Experts of a small language model.
Size: width 512, vocabulary 32000.
Below are experts of layer 2 (counted from 0) of a mixture-of-experts language model. Rows are named router (the router's row for the expert), gate (a neuron's input weights, with its number), up (a neuron's input weights, with its number), down (a neuron's output weights, with its number) and show model dimensions 256-319. Each number is 128 + 32 x the weight over its row's rms, rounded and kept within 0 to 255. Numbers have three digits each.
Before each expert's rows: "comes after" lists some tokens at least twice as common just before its tokens as in all text; "gets" lists some tokens that make up at least twice as much of what it gets as of all text. This comes from a sample of Wikipedia text that the model never trained on. Tokens count by the router's weight.

# expert 24
comes after: " |", "|", ":", " 3", ";", " 1"
gets: " ", " 1", " 0", "1", "3", "2"
router:181090103062095159072141133050172162104076198143111116083134176157080145118177193113131091106106113127101128117089080118101107161097155100126127136126154131122111187136153113154125099111056122
gate0:075148155128139137226111133131127110144113131118092129102115121133071142096165119131128173092131186119077133176122157043058120110057159088095130106102101111122130132157064082210076160119114192
up0:147153104136105039043163141095106085121106152126180117149165157185139122130094111134154104136127085126176112070143113207132111137193140172125144155140154082074118144099139187146137128125155140
down0:152195204161104101101129121081103194106092105157143118132075182105168122163116104175151171131135155171108132151118149112170126131106111113103126169121115110106116183139108162189125116131106166
gate1:139112147128074095148098108124195176168074150092098125134113095102088121115145145137171098098122109131149098177209166130124139100132113103130149131134168118194146109048169173141157135094108166
up1:100133172161207188118146118147052117113156133140144115118119169114193136116129110156106157113116139123148095092067130141123131163133150147166124126132109135087123183164124053103090139124146169
down1:219101079101107170092165142130154063115129112203111072129142140126106172073109112134105114114118148133139093139129121115094137122146113136202218109139118133132140110091197040131112140109105148
gate2:122128155102136170168136137120130116105122101090097132161134151097103110133150133039119069083105138101103150159146134084121101154120091128138158169145094093118165114160095129134136131079114126
up2:164154198124098163181095159120083104108161090124100115133091128143117171133124159125098115157180141158174133140174159089169151122109138162166140108126155103075113113100129119199047099151087121
down2:098139142081167134170117161108115107069103075116094120107126144136156109136106193055095147095128105156148143114102143130080091114113090085133119123172112122108124147132085145181089135144095125
gate3:079153096169162109145119150161114135133150099063128119086123144135098175151164111071151095102170095121115159142130103149123056138142130077099193146090169112071187098098146122235152160139146179
up3:115153121110201112156117140136104104095120116079119135115153163157139152135153140079150103109138080103119164123125166123130063162129117098103183119116122079026181146076141105142133147123118162
down3:152152048120165140119137097097118133097126171103118042196133133107096099108131127132169145118173129143106221127103185088166128114150137123113137137188085137102145127098160070074063108122101112
gate4:201127139142120136069099084087168103120113139145135058106170182129135137084174143213135144133094082153158087158137083119108140147127086135110092141122097151121090119135101119184081109126196064
up4:076113115115118100193153181162100141143111093112134196130075095116130140180081140053118107137158166122095155123130189139139123121112160114137169109158190133137151157128152127080157128149065163
down4:163141131092142197196137132070106114083098152130162093114144147154144106150119177141104150143133129146097126105141134133123122168035159073146123176155113127142088093167147136140170069058149117
gate5:143077161133103086124173132093193159106126121169094147124116148143147159116147123103134201148074177106202140160128144109079077157147136114099125140121126165105148106123063120102088107191154202
up5:099167100062098125146085127162103119103152108104187119098122133154137141092096114125105131119102151160129150158093110111178120087077090121174118152123111163147137110192191117144129148143150109
down5:136098157095138095154129124201147096103129132130196044079164100132100133080161125086123133117188175217144175137066129115142093122112099134134061159116164128148139158129147096158045113107106158
gate6:146143135167162158133135173095139140120122123136124153131121131131115116111186091102154102090160098123128137149080103093151114125152108151129128113090056135127111103146105143203137174155135169
up6:121102141176170163109142163140170165088098126180129122077119136141101100161177115098156081123145130116110134154080129058189127161129126150116115144108061132099116112125093168172125166129154193
down6:097165148137144197130124189168135090127152129094146101171113124158138103099131176156094094114077075122103138139141106114097098147096139093151095154089030112107136116135104185131144150125099134
gate7:099166152159111099078084196149142138164115099148159130095095115113175170131192149090147122106124144142108171172090084163121110100203101108088114105125102093198151098181147134143067135147185150
up7:155102091087148168166147086100113085120129166107113096156155151127079086119055113145090131151133098117131086095176179112130151148033142160185148165141156155048105170091095120138179121103062093
down7:132104147112109120109103128106193133149084151120105150151098127137164060178089143091151132076126157137102136109118145108144144114213074132150114136071139166136170110152169168086164122115127126
gate8:136077104182143136103139177080094148159108082111135110131157149069153150144153152059134142098147112121120096119103134063163127143136133114122093106159131123161139177186173191134125130148137170
up8:129146129107096134193113103173156105098135146143062144118094108217125163117119124169117133143129127102160131181165126159138099129152127125133127100131117135093178125070136105118074149118148062
down8:120153106150197123176089104060093201149099120144141147103100143154112151137138137145143092137181108115105125143109101120102166123172165092139157174091098158112069183150145113125135099149089155
gate9:114132088073155140155136062126097164157116042111137163156181112103097116168084139188091081115165112128141119129146133113104167160081078103119107172126139083155087116117132137107112133129118114
up9:117190057068129112119138123112120183209130146149114140169182113094112139194150163191139071103212126121103115137124115151123129228133118157090042141094151139092097107116113115115196146118123137
down9:124085188186149111140146136137144122072177167144124124068132134128135180093113105097144183150081082165108138163119179146145073085118128087162135078171132116162159130128116107151112106116119155

# expert 27
comes after: "\n", " ", " 0", ")", " 1", "\""
gets: "|", " |", "---|---|---|---|", "|---|", "|---|---|", "|---|---|---|"
router:136081096114116129106153128096149152069122156151097070116123124119127170161155106115132110109115105185090122128149106099112124142081148066116139158138162174099115187160157105102129122115117123
gate0:091096125121051070130081104147133157148129127123146161148127138126107146126163120160151136116113116127091141087122091143118204088149139161129139129168141108142143101101120106064147082172154115
up0:143105121106166113059120121082138134059130113117143046117112120126134085100071137107134138153147150194133071109128114166157101131129084106093116157111106109114147103132132123125096129111171123
down0:132137124161153103169177123168120158096105064123130087201179107136083142142134105117142095172140192110103093109174138168098157126209133123162159144140195121101134106114203074151149123117125130
gate1:119096160113083145119132137129108169161151084105134129099122059166169108081192140164154169157103094150063134106095126132128125135122062114145126186123057145144135090163119136129122122148148101
up1:116108179139079164122155110133112141145162096123157172062149107135137087136108159168142126130113139109160196153183047091115129169119073158118084144146080155104134087153139168119197118199143159
down1:123125152103137117128082123084112126127167102164132105108137117127090161152101170158134119087141131136155101153140136141138192144152108118099113153206105145137173113102155166151175127111166103
gate2:125157056094176163145074105156124125102121138135129121082092161128100137094054073066104120140152144185140099094150164154141150097175115117134212104078063169140140095140160140074106130165139158
up2:112129118116128095123112086152131155121144182154106108122118205126171145111127130158141088102159145169108161124111162106159089175158116112088109112068139175101127097113100115059084132078112105
down2:188113106060154160168120125168137151154178134093103102125137129140153166054092115130114112101132143114172111107127129156111118127097097147069186112152131123123087103164187141086082099083089071
gate3:117104137206099098130118165141123103117147082158129107131112120093119184139133128131144089081110124134107174123107087114109141116137154121088110141148134112140155099198127168046118085178133124
up3:169107093081160182104178113147106166143136129150052176131104124162130102104095150129113158191123107146153099140126133174138161149109145140187121108145137139118136143059168089120140127085159120
down3:153151146126150145066133106116080128149131124111162063125108134162089171082145112120149132135136085155144149128121172118099118136114138175108132079167119144094166176158066063092139061170119150
gate4:134153087065063131158145115131105113064119160108130125066167149100164121126106135072149153134157129179118082138204148141097088110100142131142148071137078073184147101067107142163054120169150116
up4:121129119134080081132137103120121120132149166178169147138176119118117111151113089077126153098139157105115080114176172119123062123122137152229154145172080148186131079124084146141094107161143135
down4:146123176087117126136160187208092139171208119144123159196140116131136133121082095090077143150148111171194104166163129134093160101127146154164099098124172135109166123132146154057137088104129123
gate5:048158122121114152129164132122126143205125112150088125142099139092126110104157163122177157107059144170139125155081121105097137165118101107089136112203166148171154093152141151111092144178158099
up5:100126158164119101074146169136152138205138086134072135139108121118152125120119172139193138119095151125133138108089105109113109132140149127070127136177118132087175110154113125150076153170126106
down5:121131131157110108082159127129099133170177138115122080153189132118130146167169095106129097127116124081186115132091118060131182147151098110080107087098130155109177149233151176083145193099165178
gate6:128099079062148065122132141155124123101123151159117166132139063150068140124144110133124130192100151127093152095106045157100089131116114133127154113109176116138113132083178071157163145110128101
up6:110157189123084114112096157125096133073154131155130181146134112064076155123110094182079130144111148128091171059125135186117091108112150150103153155068116124125156165163135067074099111149093126
down6:126112159121057085069086074138061114113092134143110115101138121069135093092088117136087153072131110141144147050148174147126163124085153129090095121067099172122197133135122154095119115158120026
gate7:136109108084109080095188111100118090184126103202118089112102043141135096164172082092091154142127110163147108163135153121110121140183139081116115133113096113174099162141135124166134105101135119
up7:205064165185112089123110130140109115138099100115179143136135120130132158130152154124095107104130143176111131174128118084198146113152123147143129164137138102092144143138124121147156105240165102
down7:136114112119083130122189105131112140180081053142063135126118157076115139177128205126111172086127142093082123083133121150117152126182094072154147121156086120144136070122152167118079130194158145
gate8:137096073075156104107093133161187122170124119155109101161130195154151153103170138083181108151120117145158113121154150119124136146203118122094103180132167178142115132096086149074104168125128088
up8:148105086094155115052126095115123140142144133100138152100123153159202070103112108106173131203123136117126087123154110158109151146071171122081165163157173133125124111146098133158100172109089150
down8:127158071112149075098130149144150141106057138151152132135121106111167110101188094079138134137137149102137135158175103091142151147185146097137137172169131107105099125193190162162146170139146124
gate9:086124121178099121113136145088117086179131099132053137133113058125145057143089119104109149124149134163145105116055168184058057166149184117099157140187147132166094112145102086201108176101134106
up9:184100168119136158143146117156136150098146103111188136120149197143158211130137150168082150113151138136122149169164116095178147089134105149168143092071118081093126099133161116064162106131116129
down9:159109111071142095095160149095155094091118155213168096075101129102153131096129124110107063096130121153102128153107161111135117096089154157137159131165139090088107118117147096160105081100110143

# expert 9
comes after: " ", " 0", ")", " 1", " 2", "\""
gets: " |", "---|---|---|---|", " 0;", " /", " 1;", "|---|---|"
router:128077065134110140130158131113128145082083163160145050082137129136135131140122108129122115136107101170089086085147107091111141127121136101135127159156201188111113143173155133126109103112110137
gate0:108154082090154174145134139097161154138157173057130102100152099191140134073151063121104083134175110116120157072134128115252085188174097089132150124164164156142148140111098100121122144120092150
up0:130078164118069152109211152115153141170138177067105161091107134133180158081094079104122103132193106119197092123107115156099119126139130130154150175162118154156122094111100075112110142094098161
down0:115116109129170085152155178059135065157137144170111153176184127104119123132137125098151114184095173156112109175158086167089136116141137093100123100113158122129113158181153173029142128082189102
gate1:095116107083146189169121093095089088113128136159122075046132102179235127127173167088181181090133097107232158174190178109093116096163115111150153144151089123183111090024144159061123089139163069
up1:099189098134066069152113096157144130143111112120138162198174114078082120156175055139128129142096111143138104097133144101150152154124178180112101096137145108086111154161145109197140124132120144
down1:165115113149152045098125129165095154106119086132107115172153110109137130089130168140128102176115137142092114125133074130098071096103173130096132114160145140109152135116107116144156124090110110
gate2:174110137140113172111109133147126164103106147130123114133149140139129087139154068176117119054108087088119131056147081114156100072120110127110162175163133099149064121118148110082178061080164098
up2:081168116091106187097135074120052154111181156107143123134181117069155144165140125095094111125108116112209145115100129135093124092080161103108148162128145120117137093110210100114130141177122099
down2:154134131117156134114103109107156155136140085173128112143096119085130114085162143120181109175109149203142151128131127092140149186114179106104130101159179153071107145093153121133132069145134140
gate3:145113146094145165115101108122118133150110147142123087158159156106107147139119085123125099111102068094187052125120120187135140143124131113125099109182071073144066118142132113056087122151153106
up3:154133172145131113131130178119107163080174124094160167085135160176175078109110140094136179129170149151083169088141127077168105165122106161155121097111180167108208141124083109135161192173050101
down3:145110115119108095105138133134147158060122180139133130067124098182129084186057070120129176036135142103165180110155188095087172125120105121170135079087078108109141103145098149141067143165150088
gate4:158080178175129187122139142164137115100136144106086209089134175163121130075146093142099134124137180175093137076151096126131120177102086118171116109089138169134096088114095071138166183138156126
up4:150142140169147155169112068114182176151123129106123131123135072087120096169148189167092138092165077137117122162087108096124140106160179134099124196104134104149137188125161147150095127124116122
down4:071086048110124127159102123151178139080077113139131106088178128159122165105119173093068134120124091102094140104128143100108123088111129103099132141079138128109203195124144161103075123108124170
gate5:115119096147138130136075138137182086090100139157112115166085066083108104096041069081148101149133163162162083146091098153074093140160121105131184080150087111169145118111051097087129092117144110
up5:119072062104067171118109102170194120104120123146102132138152103101131102064068096082108149145103186135148130184110100165068103143092093077107196088137087123151129109112084107088150075152137091
down5:117035166144079149188132084105095124161116129076107082118078159133093117110055170167153086105159120121151137038082097111126090084117179099172113134126094138100157122132108142127135132137105126
gate6:147152107113201089114114105120138053167223140103063110065093125118128115096093079122130061131148093080110122107129094113110166142096168093134144139178117129123100072089133109184142131136152160
up6:133128081154217101111114063128181125122165129134062104110089122133170132125145100163087124163134124103180077156117089127092133141152122108155162129186154141101134189115139126209152120082148175
down6:085132127149168069170104150176183103090125125130102131102164146107135106103156127127179088150130138072090096148083108095126149145125124084101114121121093084147153188129110119135126137131147136
gate7:087109104095113109162117084161129100163122134146195147125143128139098193186156141102139178117087163107118178123123143126146160110198198098107143156159119078089119144091148135151162156182075130
up7:115131166162158120128110126078155148130129100138151021123127113116145067132066117138141144120180135163183088153102107190105090191124123155137121149122121147115143119140161118135153164126112133
down7:091147176123120073083109184112112219163128110133120083139134116138105116163174143153103123157176190153106066081146085131110153099121169169131184125121180110148162119119139063067094161186133184
gate8:140106154077152085151095110114078084139165138129163073084145150095108089110120161130124133135121143182084077124158190136088153094087070102137122094128126110143110142108100085170102111148091125
up8:120145090150113171128183158147161165099106106125117162159115127164137145133156094115133134105120127057153166117086052098186120136138200124109128113112150135138136074158155176094143106117193131
down8:146164091139081142127105135105133107151081141115162083090121128105130154127105189149137101171134147182124146115136154118096165129046114157151122148184111084088143108147106100079107087132078195
gate9:145118100193116067049116159141064126119089121158129052134108173084096154094097129096196127155171156206097114064163168140136159150157120161064116123159148087147170144129114122149122135164070098
up9:143120100094098113182122124145147121121104142075153120159175131121135110108139102128113103125090168090079175062164092138183139171114107103116155118186104171188128121138086184093112167105138135
down9:094168123102138091145137169108173215145126151146110068175134153096133096114145113139066146091131163075092106077095131163190095181080091138125168187059157106104116159148153145232104203189109117

# expert 26
comes after: " |", "|", ":", ";", "N", " 3"
gets: " 1", " 2", " 3", " 0", " 4", " 6"
router:187068090110061178096144115137192148079068186166174081109109149123105150101167135064108099143135093132088092135097109078099143116119163164161186126158197129107143184180196076107157072150078118
gate0:162124162135124105092153148132160119158140135139114082116142113140132188127147117186143124120123185174150153145136133169118116174180129078092131138115111167110152131122136144200126150210145144
up0:112127141134162065091105154133095163148168100116171147124159136159112133198089063158111166164120145114112123112165156098190085142106192146141188121172180063099185104113146144120121153098075101
down0:095129128090213093105147135117104102140136074085119108115116167126142096165093051153124168165160199132126072160157163108103101141169127120163149072109177104119180130086120118189072118139122136
gate1:088226153106127095126093132109108135110120112094146171193151145137185166118104070102179113144139125179132091108142140099114166151147087131094102121093118161162172181077116169128103170085117175
up1:035255163147134147148120165139133190126128102101135137086188130139161169111069059104166116069123181142180141130103165140136155196145155115101182120130090131154131122082167141096150162099127140
down1:093158146094145094201131152160088127120142083141119139049093111115119126148068147150141110163153156184135161103192145143060101192126089103065070144142124147143117110111111121140111177076132157
gate2:085075109189124139135066107116104103119112125060131047075103153091101180075187092147131143142098116109129093109133126176128102208079075139116152085169124102136187122145112112155142128073137128
up2:128152190110139147094155094147169138151097102136127134131100097187171095142161089089111117089156136072110137121106082095135128106129136122176105113102088149138155106187174134133195179134141174
down2:155078160133153191133146147149180134186153095125138120103133114182125091159132143131130115104136153087120134091091123069154146113087065139173161138112188156133121100141153144129155156157126140
gate3:157083153112073156154103109136140113107115125086135111105121163128078081109150076149116104131135119189088138167117128101194140090128080157170153064135136122179134142188141108188098139167088180
up3:129085130098076155120115126126132107123113126131127112126129157142092090092136050157131098145115111190099149157139134098153138100142086148170129096131120102152130144195146092210113125205127181
down3:090101126133127113108104167186130122157133127118099171125141140116149137172160139113108132110127180079184098113180101094136142125115143126148163128126141134122099121125081140115122124138112137
gate4:110101154118025158146172149082062101109140139061154099130158145162097151119138159139144154146115125167120126139122165176149121147100181094111186154140136071107102181155148084181113091136128137
up4:169178089123141086075127159148125122090167104110182083159128148114158120108134167119158082120151170195171074120133105135143134115170105127156150108135182073107101135126147119128048123121113104
down4:150156113090132096110102133139076115089128082116161163156159203125183168133104151109142128101094169191181085115103082170099099153119136052147152133081164127108141177094204095126092159097127141
gate5:160110138089092127130109175123135128130164078129210119097173130117095098065053164177112085074149110186151124130184120125037126152074130167092111106140187145149058117127135178084151135164124181
up5:138182135121155120127137212123149085210104104176125089143117103122170160111144130127139165140133138146072111147126145140126101120238126151154081149025178115106155079168108110173119154093138180
down5:141169107173112124150129118080174134180128104166128149139117096137201097143135116130134131160133109151050125150121125154124087146209126115103075112081159077107100109116113099123130149116113122
gate6:177121155124160137147138113116131148089075085149148086180102147127118144131107115155106182068108140109139129085154093135165086142138124129132167092169093137139163112114188068106091198153190126
up6:138083141040123123081128119133108160094200137109115097124127096150185087139171105195111183133175150177154181123113102097137119164148105108144199118097106067177100123120124124155156093098110113
down6:163074128145153136089126113114123092100143131097104096161103059080144082167094137173133126188112158105135145086199066095141113105080168121103114139157115108181115159121125136105088125121148140
gate7:151149099125095125129152157180159079028154086102132088079126148175092139100156157079137167139100128125163089125148157126104117042135124105151152141139119166097106177140143147093159170137118086
up7:116096141119149132137094118098099166248111177142117160166144103103167113158120094158109080111144125136079188138090123159139138212143130132109102112095143070141153081111110114170091102122121172
down7:107111066168177091093068143048101123188168138095139065145171169114109088104140094182150099102103154144160153122144125164148156138189124079121105125145149161147082091121146131058055183101092131
gate8:137115149133082062167146079091137159116161154098162139105133144093072152205152142115145117116059119104109135126120139071076185126097151141075057163121175174082172152135132196159115148150084154
up8:132092147112046065148180080075135154134186148146180150089108129124115167192149155105142128121073082105095138163147109080065174137106158136118074139105160186088166114143138160142138137125119100
down8:138126160131096081166194125099142179129151142149129080158095097117070101062086116177130137125160099134097173166110083086130188129110159159141154132076121145120172103103115130181048107076169041
gate9:091141091148177127085086094167140105116097140143135143089120072147105101118126116053134144161070116127164120118097127132123163130092127139173140181145107139124119102082179095163106117109162125
up9:099119092136141158097091085164110104112084111152134135088102075143101095125122093048113154150062095123170138096100128132096166111099160137177133167122116150123127118106177094155107132117192126
down9:158185119110132105097156163131093082136112117094135108163127169091102120125118186174068165145174164140150119150110098131110115081123124125127138099151142091167163167134048125126178113145117139

# expert 1
comes after: " |", "|", "-", " a", " •", " /"
gets: " ", " Total", " m", " 0", " all", " list"
router:152101071130077150103154124156117162058088158170103084092089146152105128195130160091157090123141144145085117087122111122074158116086186094105123159150146152078131163141122106098189091106081137
gate0:170076126153106137123119132140132139129130131111103066125131118166085098155151131135115124134100084099163147154131114124116073072131125121182068129121159141109153199115189146079130143133158147
up0:194136123146161146055142149140139140152123163168160116121122085091129125163067144098143104170129101135062189130123117135112059120104125100132157094115111125152119164094138158174111109111082144
down0:212157076100126150083168185131141146157096076052142188097128149126111153138152110176109131113127092159088099112044085108102090087105119078130169133136137062144088208119097111116130153115138106
gate1:166139134181145146137145163117086108096209142142080148168123155074048168130210195096107088103117106124154143138182132144152173099138046149063175136142112130180116162172160122126105060140117107
up1:112123140104125141174114148117121108151138163125184168155111144107135149123140140077143099152104133119159122143138168097144177127139089093125210132105158151168134078161182183113139064119107082
down1:190160138109165144123132111191177106152162122153172176112100125166159182174131119171093114193183130091123139120104185106137103128105031123161125136078123163122086134175207113095101096138144043
gate2:089106128103141128085109157124170149153070082108202065133169119099082113149127175145084089113177157147101151126189077112086160096120124070101083112165148101143067173145117131111132079139194124
up2:159116086155100156129109114103129118116096109074125142126144147155098095096149134152105098160128102092181128156126107125093130149126094126061119122147122085162101113171094182095116134178092154
down2:134122116072116158135117107069137119124119194087166176050162131113094111113114103134141115128142127072142096148103178089108101102159132179096133146126088142175156182180166124123167211135117155
gate3:158133122112148120084123107175169137119159126133120116151119073108035067148172130139145123141153096102118147114122121115086159089172142144077125149149105149160137198192128095117104121136070107
up3:124163168110143133140153163088142154153065161132166144129163141115120139137123129100143115120123183114150109133122104116109110115102118114113135149182121156115106056090141153174167108136117144
down3:163150135151109096131176131154184130131157150157169140085157096169077102123117063100122107124104155138069167077069078122121070138111080102142133158069129075115116095148138155141108164123092083
gate4:064143126079102114046170135145143130172182135126111045132153150120091139152129129135174110129123134081097093085145172139152121140106065122105143117139163170052125149119168160130189068164178141
up4:174144135145202135117117139078145142104076121150153173090140150151151115119133134137087132096141125096164101158155096091155080112147170142121123173100115163132135169159032071095123137124106108
down4:163139101146144123091186131042130116117160065157123167144123123159131109113117118153107100124134140101051078109105078068149167100138167097134127112102135093156084201159073144072115141146126145
gate5:116138146126127075144136105166146151106108217094127117139092152113167125184142163103152107174187185180103152145134122138086102093145112084114136095144169119161131169156133146123114089192109126
up5:126105119177111101138112136132100115132079131187147118145135163163105140108151108118139150094089145154109138156102116131133162172103126153154117129139122141123127112175172078177123164164171108
down5:070137137153147122136132087151095113148137116143113131121119195144149140097204174075108147133143165096143149071153091122124144099077126119176105136149154078114196109139138148161102105108131152
gate6:180074156168102072057170084137112123111071196122180082130138119146153144114134176144135180106111104155122129138122084057085086094118133115089180132148123059085138097131113104159108120145103140
up6:092150123060124147089121105153092120149081173101118088103126155124106126143120135116144161136135125096092142128117068167146114074155116118125069134121134090064158125140115110157157141153160183
down6:124115177138163097067088119119077086184073125160144114123138162035137156177115135088166180118076150130174152175104151158070078156196145100115053100095099109157130124174092113115125118164166143
gate7:145164097027139146101105035134103085146172140164179123152064145110116070121100138051127124128155103162115184124162130103120198145086102108106081160101173172209159090118112140119141115133106091
up7:161064200210150142114166136105130143166142150063104151122116173121125159115139123147126168123147142099123107145131127148199156155193160144141190094159142109093091178194117141135103162124105210
down7:174078100110181151142097098163139145057123149146119173105103131095105157162180061113061128138113133131127135090057124141186150121086151119094158158154130116128063216127143166115194134143105170
gate8:140061142138089154137151109137076075077108139163090124156110104116127122158166096185169073123114141120164119068124133158078095205110143140146126146125143156161132080169148100152110094133145129
up8:146135125116172172150177197143175091148104133115105110133164179116157124105144117098095146183107153155095109154124105178143120126228114117124093095138137119126089175153107144190118119137130185
down8:093131115114136130165097114116101092119121106111169093100114107113142100149207073203113141087121116120136106128103133108145104120126129111133121117164075085093112115139121131122122156102155175
gate9:195128119100106139086163136145133110106137146099151083163085168094116084205136146137172096179122132176177134164118156139152095158140099140105092087153169140165147138124137122105148099125145141
up9:195121126103163090152075075147107119198101165070132107120139130145112089151160128172141146120166132167158126156137154151173168145134149153120144121059166158166118040140082067147059130132159143
down9:144118129144123146176073097164082107074046127105126167167148172050091107131139218126186101130122125141112112114189170163119155091143092156136176142135206108160073139138165107072121165091091119

# expert 6
comes after: ",", "'", " where", " as", " is", " that"
gets: " and", " to", " that", " he", " He", " or"
router:150120098079105128089143125125141191034071156147102084095109117114108156124120159089131090105133102124079103107178080166113110142120140115133138176133113138110110171137143148121119118134121113
gate0:152112132121142166150133162116138127139125137121129130123205118103143118127175111115118120173101104148090136159170137102149160146126088066110171108143160021072130133137135155123083135071125099
up0:151120084116086140110155139163074122096081127122144146114096150127110134163116166144160131137201163136158118097115136153153092150144162171163138156107138195162141121071108100136173082184128162
down0:138123107119133143133131084120069115139109140147131110141206144156095089117152199132147156119136108085140121123189126110098107147126128068107088114102076131088146154127102100138135090120096138
gate1:096191111130035152148126149133098147174156106104116062091144090168157079142144139125096124187138137160126145127155146135107113120204104185080126117125100134133070134168093107138128063113051140
up1:137077151108241078083150126171153103092131157167142178148090189111111175131102096126125158064105121134124140161118092095153149163017122108171149134141152146129183135061154144112096193125172117
down1:149087154166123107132128119131105102120115119113140151125129115119207176105139104109080149137127158129088107154109160127162143114059079107115110086107159101124097144060148061149157145173176150
gate2:100161155062127109124133138132144167158155102140105136111149146124193146095166150121094120092115134093143113098109097164059126141122146106132168121146162059063052082137095096099143093058160191
up2:092094060109163124116122086135103143169139153143183149148136133177142095155115111132146098132171112158094106102109148089125126157175147109120084094032173146179121105202140145127167130164147131
down2:131108081126131095143099086153183112126155136146124100162137100156208139080144129082123105150135145164108076096087131113120091135156135173098090118097225115153084111179161146070125115155169122
gate3:115160059111138109131115080139141110086164129120083141078159168144188122175126192168161096141162154184125136082134131114109101131108143134156111071120118101165116062165158110188146088151138141
up3:075124170110143119161150121068145118075122169185106122104135088135144108108218137164192169110119093156101093108118138088077162168116081076116159116124130136113121121200129137133138155137132118
down3:079146126127114090125099148127169120066163103084135117074139114150081156128149110089208100154125131137112138171148125090108135098127103125116045078111102111117150159169180183205131121093127127
gate4:098162110128114124092165102104110140122099115131171082189103110103136098129118123116156131140144170088146090115086142092192101131152144133087116076218143160116150152131131122146167113156159135
up4:084094154099129079107109156172164115102113147098104152131140117088116162149125146123116148119082138143079123135103109190083096116122186119101141119107079129101109094096155063166113166139129126
down4:147127186130144114159100127085130166078099112105070153113144123149242183097095130158093109131106139111131136116088185178128130024154114115135209134122067110142135112091142082112129142135111135
gate5:094144184159105142125094171139123177201163178118102151175122164125127142124136144075129126171082130118126128164094083123125117104129094099129120148142194102210161122180110140116110074117103149
up5:157099099101111109144109092094104091125145144146160143100162080140157066185166110157107153099221150170129153087149161086124105126116143150132125127111097097038082143144118137103170234137165106
down5:165111101183128114127101109050148147181133154137155111199082138137010147138186122107093144174097141117122154159173156092175128124110089078114152156177172142113170076149106147111201139060113159
gate6:157162060167119149115093150107194206162122159165148140172129178179153106124082117118183123140135174102187090133126118154123089072095142081090142125157107143142159106140175102106126163103120146
up6:117045172139142131185092148144129100130086142162110113103124087138102138111138137085083137153122140126108170149128155162110161173212180156203193131121124154105104214150106116171140155150111159
down6:175101113142103153129106124107117142134107177129077134083100152128125127113141153137114138084157097107148115156068112118120152163092115180138081123143145085186148133110144100133154197137108127
gate7:133138159124154112148137071155155142127126109134106153119141132131186115133148075125068119149193165105069172167108154136113114162139139121121118167165119144102155130142133106128139108118125121
up7:152142104161157086159161120133139137127158109144095158125154126110172142142123099097122116140134154102059137170117164164172107168134155090107147187164099120102173162131161163152179109055164142
down7:157081116159131132111118149166138088128149127148123155115162180138168118223103148094151122110121134118101096133091080107174124108147164114149137090045115120156145125172140084102121152157100162
gate8:136107127140131122090104097139109151103098151131161116207112117156098123111152107104141089090138183102084110112096080168156145120135163125079084148123095096129150095109145129138131128106113149
up8:096104184101121123091124115140143145152169112092128119171166137156111102139100106139144089107134107110111134136126106139131105121055128143059082124137072124157142065098115120062111129115113104
down8:148121169064103149095125157132137119120126150142146115177138120173118170148170049143128094073162117114128182128141143154111147125087132158089071113085123183161171053113147042095091155104160158
gate9:121037122084139118119148162139115110102148107127097082148180108086097155141136155108134114128124127160088096149117145095105128126068134026129101127089119081120086083070090087112163119099088079
up9:162228156130097089149155148189115147137226093170099109113179180138160106164129083094201119166109117154140166151125132128136173105090127124182137103157117129127101111111153081150089099117170116
down9:104095109115137094184075113141131129134130135107151116092109141140131164084172067136147172129154085101168110161109130173088166144063071084099160102176134156131086156131104156141124098160170135